Experts of a small language model.
Experts: 96 experts in each of 9 layers, 32 SwiGLU neurons an expert, a sigmoid router, a shared expert of 192 neurons.
Below are experts of layer 6 (counted from 0) of a mixture-of-experts language model. Rows are named router (the router's row for the expert), gate (a neuron's input weights, with its number), up (a neuron's input weights, with its number) and show model dimensions 128-191. Each number is 500 + 25 x the weight over its row's rms, rounded and kept within 0 to 999. Numbers have three digits each.
Before each expert's rows: "comes after" lists some tokens at least twice as common just before its tokens as in all text. This comes from a sample of Wikipedia text that the model never trained on. Tokens count by the router's weight.

# expert 38
comes after: " |", "|", ";", " |\n", " November", " May"
router:529442523487501487517493519507507497521473485500499539541491559510447511461489482499497522493535467478485493505545473509477529473511450518485463538495519497510517504524534495473494461482433511
gate0:473532520493490542495456464486510522490525473537509534451476531491479504462489526504446526507480519418503507477538499476434503489515558486498504472524508481534504520439485501458536545523530496
up0:460524490502504472530503493509487529481534539494531441481537450512542521511501498500491496500477527580543482462473515494511498529527500520521536513516484534506466544509512529504502491500478508
gate1:468481479500472483458480529528529482525550455528505513480513494547494517456487542502460512474500506485510509452500472503439500484477517504520458549496520500495536521480502566445494475511480508
up1:486527531483493531529524531461488501472500475492495482517525509521535502477467470491532486493525433489459448539485438531499480540513525469539489470507507521527480485444502508441490484464486466
gate2:494497464506511471479505544460493478485532522530507488507508477544513443510503515549488499509503495481485519516501512520490516519517515489485486484528512492536507498498500480524489508541501532
up2:531496502530480490514507486502520512495493519516479488487513511498496509481516499501538484470509523475553522534495523492535478502440475511562475489419492437497518508474492490448511527514502461
gate3:491499519504486494503522512501541472491530498489499528491518468535470461480491463513507512477498506510529517499537478525475533476442557498460472513519499543523532507495532524519552501509473533
up3:544487496502473472511518468518526504479541452484511525518511447518496505480483478474511492496530475484507516462503503516514533477449548506508488534482543544518553513528514507473539480498467536
gate4:528485497461525509486498493467495483515519489468531487542525521488460451478485515483506445504510523481511486484468464565488535529512520513527497510545474518513449483468513515482506504499508495
up4:502494475487491477476518482513470536502515479496494497489503493519519497513497508489504513493502497483512500480484519482522480444521494511495503476468503507489515527537509477494506470536509480
gate5:483486502484516482471552467457455489488509465461478448504553492535504489490547513530492505469510543508528503497496494510498516520509525499510505530535518503500513482476504527548526524468493519
up5:486539468516515495493524454503482512499485463484483494501554521510543511512560517469489513480478503483516519533485463478500500510495527533501490514487525525483513501479485531511535525438495495
gate6:491501507488483496505489499479505506490476481481493526460465496542520517490511476525508503455494469520499540511528474512444516483483546491507496549534503526481508543525483493528558479522487560
up6:495457504489510536479527512515507493531512511513474501483541489513459494520502514486491497544468505472473521519472509509528522483500495522452498464448482507534543463495540500466487511470469474
gate7:479533468502511529494457498504499477502471500468480503559495476506557491490522541527508522521504512471508505476492487520544554492508517543519446524467491525534509527500523509502529516494479549
up7:502501488493541489491483507512514493518532480519528495497492514463512514467477484514469522458517537508442490510503517534483431505520496497556515488500539517491459534462464498491489513480519479
gate8:497455459501491482490502491507497480474474469498471533527502530533493504499500522478497493469507472442494536516525456521476508464488561526504491524536491535480506503511498526510531498491491487
up8:477487533483481437467485525555462511485506513468491494501535505517476530512446551505529492493508500469476554511506498467492464456468541508501494539517515515501491490509467523493502559465492499
gate9:490470461503547495493533498525512543510491479484510495559517462554502510501519461467497502508507494518522509503510527498491519501468529492461542554502513551476474530511487503536471479498511523
up9:484471485493532469513552487488521521530511512513506480552489517525490523485484519473474497491492496471480527511512493495484495488513487461475491566473522482481476510521500537475478517488512554
gate10:486474511508489519485486515526484448498491473532486521463461490504474505488515528512428474485466463467503518446504508520484524510511499537487484495534523474504516529499469523499520489522533551
up10:483455487496483493513477458527489499516485519549455507478483517502441476524522490506488513525539521484537519495493492521519537524517511544464473518456510489551485490505476519495517490489511529
gate11:516503520487461494502498530479479494507524462442510510524542521477475493517500536553530516467496508523516539504473475526472514539490543534460498500511470495489485469471488448484485528538489505
up11:508463497495523542537458487474514486517476491504478466524472490487516522495479463494557492467480460505495506537473455537556507487515482527500454480502508518424483528516502482466509481494490486
gate12:555474463516517473501554491489463505508504553489479469490519523483503503495517515511514469499509491515518526498492468523513476483487500491468485527529511503486512459507465485499509459464521511
up12:480502479454509452571474493498561525492480521482502551519495549520470467506496481491474481463470526468523490533518531476492497496500492440480468535488536499510489485496464453539541488505503511
gate13:511461496481506486494504467487454483502509485478521497506485489541482459515493520474490473487448523525542501502482483580507490499498515548521502475514499488493516489487508504501497539540524496
up13:524499511500462492507487508532527505537546509466488498538503489499511504489503497478491507496485479523437476494521495434475481499481505454522514527490547497521496466533466489522538505472478493
gate14:488491482535488521505502516506508487469520506480532501520524468514458503495513478501480493488506495494539486525495458491473559476517586497484494526544540500505513514453486540540486515457489465
up14:506529491498459463510470484517473515474489527513563514487457535498498498485527472504494502536487463495513514444526460496482516511469492493510515501506512493509547522505505518449510472479446487
gate15:531534479471486496496523498524527448500516475536481507502526526493462534540519479475525522477499509527514490532485477504499504543475571476504443511518515506528523492468460533516449513427525456
up15:503499497553467483467479512524504524431487496507505495476472507522489480486533502519552542515499539488522503490492582498481463545502439490445554487458465481487503494507519465495512448511504508
gate16:509551490490532492486487489506505515493497522477484481531512499574510518455489491490517494473525495491504495461532493502475496524506525512508467528540493496503471560519477503525525534500489519
up16:482468448487500518507512503504504485543490485503522509497518538519455500528503511472522485499529557557516505512499511501444502540503486511531535444471514491499477501525506505522479524495506521
gate17:482511516506486457486497523513443502542568477444508513506521472508501481494490505490466436494481486513506508478496483525484506534518523520530515507473498479506482529481461516487520497483512496
up17:520500480501507498486506528517432510553529484495566495489480465447547513486512517519455501433514488535467498458524477505515468539492515503511514497507485496443502516485539499488468488506500469
gate18:520477501505532457506477496498527508526483514538487517499494487471525516490546481467520508494505484511545528512496463517473531492505535515527436487538514498513504544485507523490473523467498510
up18:523502441492491481530482505468502509461487506483502523526488502478482469499504504466522501505513470509525477486511497504508499481541489518531494490502488532481465522451516520498509545503487510
gate19:464499524491498519543520509524538496492464498522519509559512475510495503482477521455523514507497496489540537497503503516500561484454505520459494506514535519505522504511485512530523489492492539
up19:508515522527477514464481484511528490492501557508510481503469474457480444542494456493472509506483546508582491494451565528516471523463514530476526496490435485533461496560507470542471539490522487
gate20:477469454452520524518576488496460484497513459526507474511467513520535479444507505509523507507498486451470506482504472532525514476487532506513461533492493537479467530495464535477487502503478498
up20:502504501502536482467460508479496491521509529462497474521543475503500501506516501522489485499510525556507517488482497531494478561541466511525520437537501502496470477493519491500510490513529468
gate21:492470503490456477551526471506462536475514476526521492493494533570523569513469492476517468484487516484481514443490509536497516479488507529511495538495530529452546497501511472466491459522515527
up21:479532554515485496469466488500434526485512517518504481454478526520508480484470540493510484486472519482484476464457540511509529520486488494564541499457497467489480468487529465489527527507520490
gate22:490486489509503469510526491518526461479541476488486476529520548518508509491488500510489516520473463496523507497532457533492511482544542479504489530500541488505527517493495532543496511483487551
up22:474539481482519513511480486482516511521518493474517493518481549506498520444483515459498479517486477527496501529469480536479527523518461511537517460495494476524472474498497544488531503504521477
gate23:523511448495531511492526493501487466466510472474526510506491472507474519482509464522485553515477486512485445496516459551538504483465528518470471491483488548501515539511495526465484447525502529
up23:497478521479470504515490466522508457482476489496488531506474506466503493485514499482524510450538501501528486500502474483501521517524495524537521523494497515471446500508535498496502552508511476
gate24:473485549485466480499503492510485499524523454507480497537477510550497518515518537487527474478469492463482492490504462509475520460477528486514507504495516531503534514474509472478524509539514536
up24:487463537445521444496492499504485525498490479526466460533467496537483530492469504484532483500490438471481502475516475479486511471521523473512498537476507532516501534452497485475513511532513528
gate25:505515508474531485505548476509526446472494471488482484477508523535463491470496489481487460494489491472484534539489445485510528526477525508512544532547533536481496502503500499502518505506498504
up25:513483489520521491488510509521504468471485515509519546509502512479495471479508497491420482493533485510466504503515506504446517464458502503524490505523530545490506517484494493501539501502509535
gate26:518489493469466479521504466519511490496515510513478524526447534504533481446518526477488486421448481516530521509521500477495494484444539502523466518522469567510487521524473474478484452517535499
up26:529493496513461505466493471499494496469486528512508544551470492486466458422475528502499514434478445509552499475473516504518525495452514535517465453507472524538485488500482483499494502492513499
gate27:522484467491562488490523500489485498526509514487495513528525535528488479512538549493468498462497450509524509483466521510491495495496525488518494456511514504548478520463538476516490503471538489
up27:505546488504501510484520551493489482474527519514521491504478480471525492509483481500524506515492541551473495548513517545557474529513494524517503451489469501489545514512468455471484474498495496
gate28:496498474466517492494481496454455504453509483515448488516453519548539536493484483521507471504489512540511514440467494516479527505519513549510452533495525526494488502490493515489543523489461489
up28:527448533474512463516522506516466515508499492530457522501498525521538510467512509478530506503532480513496506501504465459479503447495518503471426543523482519496536513509483516461541464539458513
gate29:498485456459508486495519509512490526511493520462487489520566499540457501429494516444463509516506496492508514486544491488457536484473513526492485512535551492509480502476494538506507512512523485
up29:531541483540481486484494492457507531490515487547538506487515509487527515475506447546542474494526492522509470493482521493542447492545502474472528464476494477499522469523489461509495492430506532
gate30:529485516434507517529490515500532475506529475514475515527505489531479517456494495463523477502470490499496533485516470523479572485499532492450484507504497539491529510475489537487540503525471440
up30:507509451520484512440496496505449507506523523463504481470496498496520489547540474534487506508536492514515479478472506490496477523516501503513484525507496456492525480499501469487439497502513519
gate31:525523492483518469508523522518529495521567510489510534536514505539535508478504525529497500496470506502551516494463501533500478503528519507490519527516546481545516474512500498510477487509484517
up31:509458476495491501540482517544491500510478532472522495471538547515458467490505520491516492497504493525497483506500495512496502471493479516512482497481489464467526452510505494510462488465511483

# expert 5
comes after: "\n", " |\n", ")\n", ".\n", ")", "2"
router:509511499522505507489546489491531526466452482513497524549484501471449486536542467489498539435530485513494477492513492535506519502455459534536502511468491498504498522539472473493432544487477455
gate0:496496546534489479474511469503513542453473491463456506506510518508521451504498486539504500486474499505474499516501513487487485547486512468472505524513517461475518489494499514471449533530533499
up0:488469520523478477448489489512514526479506466519484533540485493525516507554501465495482492483492504462476488508477513494475538531468504488473515513494538506491513505462506488461528512514557476
gate1:498516525497493485536493484464506524500467477493529494515519502471530488517515492444455493462485486531522491476501520487451476466457533494451518489502508492497525496450493463474511466532547504
up1:490509495490495493485481491498519470443549498464489533529486523555510487501502501527525492506523499487466527532513440490547520516537494544530491507504500491539463479553481499528510519501469510
gate2:471505536500497477474559511489488520502489486455498444500483541478498505478504534487469491486463495485491531514529535459475547491495481519469522470529514524461504527471482507488533545496504505
up2:535506527511522476500495462499514484511561543507475527475508519550514492509459519538522484504523518518543490518493481516510502544555516503464482529504500530520502484538528530516492451525501509
gate3:524483470501494457510533500521494504532504465564445504498485443499498474491504487490527522481491522524519483535472506489483475508443526549533466508477472478457434465516458510499478483472539501
up3:495546514472506495536508537497469517508484477497518456485519546469534532500520502471518504492503470509501468487483485450530487460489513487438548489458505512495501502494523464476513512502546495
gate4:483501497444516486486532495505553535471466498480468484484463476483492522498529485476513502500426470530535530473508465538500516488459514517517466467500483514494510492497484490497492520495499504
up4:490524487516475472535523510521526498553547491521504498496517508474457463495516500499459472530534512500502491494482495500510498530554484514516541521483496492498488471520506490513500479501528521
gate5:507514497488452484506522528547483483522471493540518489516523539525475515486510470475473469529490447524504484516466511458498501478463526516483482503490487496491441541506521507509500507502480496
up5:470516501504535489488484504459518529493539509530442524486483481458549546493500514507490540478504537511476497489494502457512501506561470477485517483505519521468576480536471468487479524493527505
gate6:521506484449577497448519494489474536506485511526500472477498495498533509536544472479518535515476490488532498477527515483492522536568497482538500512492498506431515499489457500476498462483515482
up6:513515500483511508498520551476511522499498456525508444507467549478478492494500493487481552503498494457478500478567539499465494494499495507518507469492516487508485507500502506498479537505464468
gate7:509479536486476482483528521488519485426478502501496497490539494481520476529540536485486520469470512498514492521506474521508474493455505558504525469508507470499536538485534522504474481494494535
up7:471484486487461467471482512529502489475519472543467473502503545501519508530523499546498495488511515483503511518502480462513487511451486523473558462519510496491488506486516483458492475467454523
gate8:478492484514508469502526493512472510505474504492488499532525533489453493483516473499517493477480512486510493515485502424504460456476565497528510505505495497500488540450477519454500540501504490
up8:505501492435507465512407534470515500468492476522526485485501503483486458497514483506553518450507507524508492515510519469504506512473526508447475498486555510508512493477510528477475469502444497
gate9:536480511478509483460498467471520516490511502539457520515524503495473523535532512468525470547550474515514513506489515513522522496467544441509466508505516439490491523489481509461457505469516479
up9:483505500546500478497478502503476519461480481557507500466499468494507468477508479538504538503477536509461541483496539498492488519521545544473506491477510488523514495482494494506498474496500469
gate10:534530515507486508508529478525517534503460528481482484501538487505485523546482481449513497490543477471504524484523511510531494512470542514500516531490481504448503521514480521522471499464519542
up10:491461482500494485490513464507505473501550495480488467479510521492479514470499532519518483515495512537498476523499524459481503490528498479522503496486483533503497507540513443486484523496504476
gate11:489478531474570542516517502507487489493469540482514564479482452493515521505513456511540500470490484484524520505520525479518515489488588520553502508504478512512509543528491516549459520511504497
up11:499455528455508535482468514509457529488498500531491518515453520519495518501462485518456518468488501476457527499445536494497542474541529508517461499504516490498527505501522512534475520534522516
gate12:440477533490490499508525498499522512482478486513453491511487453522500525472541453542487508486475485451502527497480554553517513528475508475490497513501511522513498523509496483503484462519473490
up12:479514534488501520485421539536482517515503490557465516501475476538503520506493501477504491476492520512513507502476527492544489525514516481500515453511481515518472452456442525487554485500489471
gate13:488519531499510514491558457513495523497494511527491506557489541511465446519489490473483514457494477497477478528501507547477486524487552515506479491500525487510491514481486476496521514487489483
up13:462527516486484513481509508506480505495506521507507507516471459539510514490522536528518510514510484478540483440502483465498509527522517526490536505527503496472496492519499467506543469498436537
gate14:469510549515482483527482499490487497488503506490495503497503497484502533518461463447470503459461470478488495508471495501463527500485523526520475516519498541482517575468501503504518520493523511
up14:497536482510526499507523494468492465487494533442509468490493491486511527528486473544473491476510501495511470567498484511528486551532495479487515502503539481512528531507463466471469558531421518
gate15:476495518471530474527521473452475510497477534509489502541511460482494488479500488463502462495498494514471460521518506457557482507493509523444514512475498507503505523467489499465535526532523520
up15:474502547524510511465499469508509541486481510520499547497493488483530505478506468495505498539477499469504484505477500495490472540449533484495563492497531456506472526490497456527528519477517458
gate16:490517541523466476465525488512556468544485505514495477517468492496502484472516480450505513426474465499527500524525485502521498481475484512477514504508505518460466503509434482531480479521500548
up16:502509453489487484501468505512518443527538496492518514527527486508513515478468545468476494494509505517523467503487481452500495457528455460496515479569571434515483478465544516505477506536513487
gate17:462538485494534452481551512491524473476484433498496474527478501500510483510519469494473507526489509497505490574522519514489488511488546493571489519497517543484516520492518465515466495460499482
up17:538489516501477494488458476491483532490551578465517497508543504523488504493529502496497501502529514497520496460467514464524509461518491485453504488489510430496471470505484497502506484513501484
gate18:483507480499491477493526482518588530527489556503543480472498498510453514515518567477467469520545501500506496489530484553503496488499493500515525561517493487473531517457519506492491472488524494
up18:485477473510453499490487519476469516536483521463475513477515519494523477448478469553490542512471500496448519511476536496436490539490495502442500490561525515488494497532508522531525535512493457
gate19:529497511493511493475512498500526482493471509543482556502515492492512476526536489481512516494496484485501459539512496532538491493501526532524463519532507496499515497471494515437512485509533475
up19:481497481520494496507460506513489532513571509469523462524480483491502529463490503512496490517488517506468500492525492493494494540510491480528527469509442532500517516508470524563485540522527479
gate20:483513493501523523506501498521476521484475535509486542539499520491506516536548506478541490501498514444464483514503499527494527519484526465503482504527470483521518498552488497533491523494528498
up20:505469519488509476461540556517491502524520537490528506490536477511514495518503542533538511484509529476492544489491502500527568525514508517461481530480508483491461518531539507495524527500524519
gate21:503538498508525493476513491548517474480483521457491528531481482531487498498503498487452490496480459517519520499487518534555500519517530524541502515491521458529543514493468489486466526484522487
up21:488467482476488511522504492421491525494510502495511485463492502455478483509506520491526522518502535507477517537510487519471484517478476491456474520522481525493493526464505533479471444475473527
gate22:440502448511489478499534461495512492509476495487480513516514462478525520526526531478489498479457492495484515561543487518516504499519538495525501520519504494482514520506443521489460532480509515
up22:480520502506478474510540495517489530501507497527502522499504490465493459528545516506545493464457473497525470523493514504482490494510522509524509470513535475486500496515452514487497546488491521
gate23:490473503510514490501501518482497519441497482521492484522497499517493531533525472473503482464491454533524460504509501568516484476485504518516486506506455455520480503498521485475484480475492487
up23:530514497466486511526521502474500521483432501470499480474515530526496470505501487495510473511547552466503499501480484549484506534475524495518457480475458510504513501500479491508492485508484491
gate24:494538507467510515474515475523563500486481506529546493512517521455467521534520514497523467531492523441532504505483526477468525501494478537472485485486445512458540539505497503506524472532514478
up24:475466468526509478446490450462553490480517530526520514532476516517511498475514484510499551525487527571495511483520467551498483511570493478501447535514463500492518493480499501480465528512523493
gate25:498511496481505511489497488499494535505491469508508477530542504484505509499548524450456492495506491526506536513484481490504487526482559518469550480486504493519471523520464509475471480483535459
up25:507508477472512441519463486464493527520472439542495540498459520482513507526524528514525510461514493470496496494472539504504508499495514513498500488517486480504501513500536473498478551513504547
gate26:513494487462499486457450489496507503503490496488440485485538519503509511501544528482458494491455546524468498505530516495506521497509473508528495505503478525459530530491462494541496558466515516
up26:461488447469516500482486489484479516519485472495459480483478503515521517496496502503510508477479508492493456506508492537540552504492466541510465485492476497462510486482479508521523536465518509
gate27:464495514472541513483523477476475545518493504508500470484512496476469493507512473511475481488498540547503515521527459483499511502507501525515495494475480525475505523452457525521474458489554477
up27:495495490460534507518527519502499544483482548511514478502514535476520495503523500501524542487563518496479504478489485499507493526509466526496494514490472473493482500521483508512524572486563557
gate28:511462535494498469462546468485501562493467539533490490498523495514501543505488514459507516485554510503503524511488453481522483496516496557535492518502455485512496526551488541477481503504516503
up28:497455544518514472463567507510484530505489443531511473524486495503458522504491501475559487493523499532484479539504483501472522535503515533554482496475491513512507504515507544510487487504536476
gate29:444514452502469499506508503497506504468482461491519469483471483512501499502502477514498447504512482482515522548502543494485502556477521480528545493509440521564464508490494502530478541514522502
up29:530489501491534489480478483496504521496534541506522484480516500484517511532473506466462499504496486505514508480477443528557533521532493494461473509486551478484520503447506504486511455494441569
gate30:484529489487503480501543487498523523497438518494505507498501474509443459508503484460526459483444477447470535471498482499523486486494534557462489494518451528518524529511485471512467522501507515
up30:520525482505496518480513512595505480525540504505488503481471542502518514515507523517496489505511487525545474506469491482467530480489528482480512494483570467494455486480538506527510503457494496
gate31:491475524457476482491511512503509494460475465509524522493506463526503483477522482457490502485512542499469501521532468517489554521485503542474498490511464515508508524514475520512490547529505503
up31:490490495522517486488468486496479512475470513506536514469499528484497492510501479472496525517506520495493529495532480523486488515488477527494501479517448516478521486521497523518514535490527542

# expert 60
comes after: " was", " to", " he", " is", " and", " He"
router:489503491496479499512497540583496446529511477501471483508476506481520479509534526489520500482499509466501493537522501525495493482487469491533488466528506508513484528486505484499492481489488523
gate0:486500494512498470544496482534478481445492488461482517503500503489485510539524539520467499478505488475512482493493483520503463464540491494468471480512522539490510504487487477542475488468509501
up0:550489463493480469527484488541505471496513512510452511531526499456557495496497538505448496498490499522495487494490457515515477472540463499473468503508511482527506531405486451513491498484478528
gate1:524510478530516506512491488524474471498558494538483435514498495535548501551540486517470492506486519484559503477506488544499518500510472458510483478513489514563537519491495497475524512500522487
up1:500490547477484495495486512464475531516477525460516526493519509420482517510503489490477462488517528530491515507464524514503459471530523517487520516514520516465467446527515497521474494506480499
gate2:512514512488472487503535518535528498531519483473478434519481507492478466485544538481530470488511508487543477504463473503500513527475511516512544492484501524465518463500508528487490507460490499
up2:545525528528466541506515515494488495480474509522483493465519525515528493534484439563501512503507510473541542558534538518512470515517488515494461524492476490503499493459515483533513530522492464
gate3:480505471495512504496506494504476499528514499528494496524481480522484493481505507512505496500507507494558475513500518469501512475514476512550490481500530543526476508475492514489492474507510516
up3:512507513536516481521471490517490483485499551486509491512509515500499497503471504533547511506485507510490570518473548505491539537488511495498484495467468479490495496508495482510457514492487499
gate4:489522523524479510445510506516513510509558512463498504516505537489500485494516502486467445490473443497526481525520554515485499541501490484477479482522507522500508527510477493541485491482468503
up4:493479521518476512484524514521513476456538524474526478543527486486515499479521504477500453442433428496533512521485500508533472500485493495506476462499538505500502527487484518486518478508497525
gate5:536470474497528500492532522485522458466568507468445484469512494470505495492494514487515516533485531505501534482561462516507498481504508488511491475515490540535533547484482497489519478488494471
up5:491511536509460474511479475532491508513451499522502492497465509492491494471497507539482464478495489500481464555471539515490506479475506503455495533435502527507456510468553502523447518504474496
gate6:499527458513515480496498524489487496492525505456471485527538455509510494483478511457511465494524549500488443469502512525516496542499485531521524452524542534495496437481516495512507517506485500
up6:447485470495493473483527477509483512505480474473492524462467485515475482499462481507537480513509570513487472533480516552530490528495498467482482442512545476497482465511516514486500516521466514
gate7:479481485470502506537480498508485500473523499469536478491513493565492495512482509489512521535478520526488526543496493515480532496459508494525523484531490523504471534524491528483512511509484544
up7:482469473543556502505510495500468515485497508517454530488540475473502479454450518489503530496503481503534525487521524492494510512461547474536508499515486501532492511536528533460495481513522527
gate8:498490469503492508507520500508487473481500493485478472548516528523490516481506518531527472495506499487504471462503476539500478502494544488527474488537546492497501479466481498522539461501508500
up8:509502503490461494506515495494494531482549508455497495456508484443529503497472554515469472496468474529447520500514543535477457485478480546489477510511498467487513483537535487551466497471501520
gate9:496495459561459483489464490520505485501548500494491481491498497495546470429516537490491525507502491500462505481527509498486541529543521479518516465489484487506508493480468447477510533526472531
up9:555508464554527512526512489504463486532479509514484502473506456498487483430461531455493522517470473527503485502489509506498521504524465539488503462538510512466575498493480483502500487526516511
gate10:531494455469511494543540512497468450479523440526491513507488484528541477441556475530511536481483509475534481555543466485521487517501498446507492502520494520529510486484499485490525508493515499
up10:502479503528519527498489493497550534484468517485496517464495541502477474541444478534514478526512464485467497516523543484462503508504469507524518537490532511486481513473447519533464487546479508
gate11:550450540540504463511446504496495502509523487526492496518490487515490457496512455510501504494502511497501503551480563529523509506533518462516516514471505502492487542504460513476543459521504517
up11:542488503478457509476490495501542491496537500507487482485530492487508491466517516524511499513460530472514508532515476466501524486505535549493509500479493518504493501452504469535474533523478522
gate12:489510490475504486475521499476489498521520518499498496518468505510483492502465491503542528514434487515528508547529514500493516524499467541477496480500526533533531524475486483478543495540496488
up12:553515495519474522498480525489520478497482495483516533513516524500454511485534495550480498521538494463520476485498489499493497468523516505472500536512533510508459427536472471487469514466477547
gate13:473517493503508498536480509474482459538535494493475474527499426494521512526470491492495504529499492499532525519463488476521528500479518504455509474505496512530516506450493528478479513536491491
up13:449467506500519492486464540487480446470522484485518510492451500483522524501508504488465465501496525478513493533500457516510507470511469490554541491569489519516501532549516526502481541474482500
gate14:508526518503501502514499513560461493503551523453509498494512449502503550485497535518468505501503537476457511509480512516522485521505491481523467521492515490518548470510542487516467518485462529
up14:515495460526486510532524476524496469514491512454518466502494439467499496504507540503511504437544518434472514516482498492497457496477503477517493485500526502489480498467475524510467483509491545
gate15:513523495509503529473510519512517509506515505499488485575510497443516502525557555507497479455509530497541459490498497547485492484495504502505490478507508479485510497504511528496525513491451518
up15:493506475493502504515482483516484555500514510547540491515478453505501498509508536491498525492484479515500486515490464481528527542503472487491440469500497519589482463480473467492478529465519522
gate16:504398523490501501475509508461503496488564533491458495495542486490509546544503489503524483499490507522483487524512503476491501504514521533505501493485544497499500517517489463497516499515496517
up16:502508489471526466496509511529519468506528460466507483519487501539496472463511491499513523518521449504513511461501544520484459505488478498504480476488510498492471460538516486498524537500509519
gate17:505486510485506499500492526517464477520546515494467505480498509483492507497538502499523521457517520491490491532537478517490531489493486494518475476515511504516516453515482474493490536491501481
up17:478517520526512488535553487486525494471466481516473509501445517477478470505478428513538539477499458490532474497486503493503482539497488572495513474469490498483507461466477471464476539513503465
gate18:467486466494495473508514508493528526498513480503500494537478560461492450458497505530508481509447523478492490479504509528474444523470516479490512485519553526525496529459466496529529494523525521
up18:536499528473486499472496524486548505515519465485491439475485500456504474487549472545538488508517509462532492473476516518470463513508499498481492526510511524503501462521480485494500426517526469
gate19:474533485487475476491448510552544502536528491532470484493491494495511489505525490506514511517495518514519470527495556503492483515531495503519515481472490511492515474494498478503499495467512534
up19:474469544513526508529528491453497486468473500495502545493492509507513566510473488487490471485479501514510522476470448487480524501475546499483520493491536477508467509525540535528481507552487499
gate20:531488506495507475468488486473538496498539507501459502554475470525481502511524507494544511483541524464489486520499502502510493474476474493492511487473538517512499449488471497486473506501490469
up20:466507477520495545499524498514491560477491489475481462532478533468490536495478511498453512470496516546485520501552502495470502508520504486411520476505513505512527469557571495502515514523479489
gate21:487494465518536489483480534522438497522541490510467522542470530535493469485494507496539531483512491499557531509493474476536544476499508487487496485523453464531478518493463513507469515520502460
up21:528505546459476515483477480454525537503469523506517512482529509501481538512532486495483465502517497503522492493443533500488534467499515503495446514503496520483530469499524465513509482506454519
gate22:499491483517509486502542475509513451454515511483527501528494518486523506492472485473522468468473508509519493470476488488513481468488515458551473504483544541513538499455507482513480537490503504
up22:518506516494458514461453511486488507472493474476483513516539450473509507508464481504465471492533480476477488471469506503488525512474529495478485512438457506543536518473506506485502522517486489
gate23:502497480520488485559505549489512453463504490453516517526490507505500521543502536513521512483507505480537483470492457524498446496523514514551493512465493474469568508474493523453450510477488503
up23:524443482549493538489500480517520484466483511517505510467527533539492492522502516543482523512500534471487491502525486503522494504513513493495495476482507540521488511488497496522485445514498482
gate24:499488505519523517529516493499484457502518539477485503512488479524455523503459545538487482497489486484498476514456478519540455489524535540570487505468541476502521539473467528497508493543491493
up24:518508502515449487517476503528526457524518513498512492508535528473522504489528526500450463512455507490493492486452432495509449514475500538525473524514503505448547518538494495543490481502502478
gate25:485482510532477492511504443490505462497513483479448480498493540526501469501490467504532506489558471503539463522482471534509508493506497511516492518496484544504458482450497517535534515532503481
up25:464530552504505496544484537544485507530520504521497493506478461492522522500518455492493456487470497497523485521487505475475513467486499463476520494479497463515498558494524512497486485499505480
gate26:491477451504541450478474508592459455511495516463507511506481485520516506486525527514530497492477522454517473501473503494441506536484518459470514497500475514493477496517437516515494572526522518
up26:420492475496514482510517493548498470512518474514500503535535495527521471459471508517511506490474495487559504463472488513532536489535482477496520541495460540514488495490500535499483485495490465
gate27:504512534485488485483534461483475460494499572500508491502476531499470526508493511494482514534464518416505529544517501515509509476500523536502518497479523521516542493479502503509543533513497525
up27:465497517521462518473504492513537473491539521510498464496502521495505512479514523539516472478465482511515515530527499482478526492481483465508536485556512485490464464488500509514530502506499521
gate28:507514492488507489516455529529499466504521474556574518477510519546530478505521522518498529512483466476519493490422481536443465493497506517509496500534485509482484530517478481510517464489471548
up28:490484502508492504494485506507515495487513537572517507489504502521512484507518545526505505505480468512502488454479487524441481500503516564552511483505501482484531522493495516470516479485507511
gate29:518478522468524517523453536498469522528544539481505523534527502487518519516511504487487494493497506470488508510484428522520499498535521510549498473511512468521538512508499482483491503497469487
up29:487504486480498521475492470458517536521484528467495506453474509486493504498521502455505460530528499472504532498481488417527467495492522483484506538518511506472493453532514506510471516510493442
gate30:522472495486511496524510507500466527515498480505512482485480468464513480517512453494509472547481524519477538528503505501492478519501485498512539487498458464480509506481475555510498515555518532
up30:540497503503521468517498506503488501494525508519491472480503520434495499489515459494488560494484498475453482451490510494513514524532489522471510479510529488522523461492497466486534485473514532
gate31:491471457490516501486498550547518492499561497504416455522478490530505488451512526514488479461518514454552508481495478586485482499495494508497501470509492503545487502489454501524522482510506496
up31:507507460521468534511449517501517500549525518490497515545505485503544496450518517499490472496483530480530485528500491479499478485493513497493505542523459523537469498467497492475450512466470510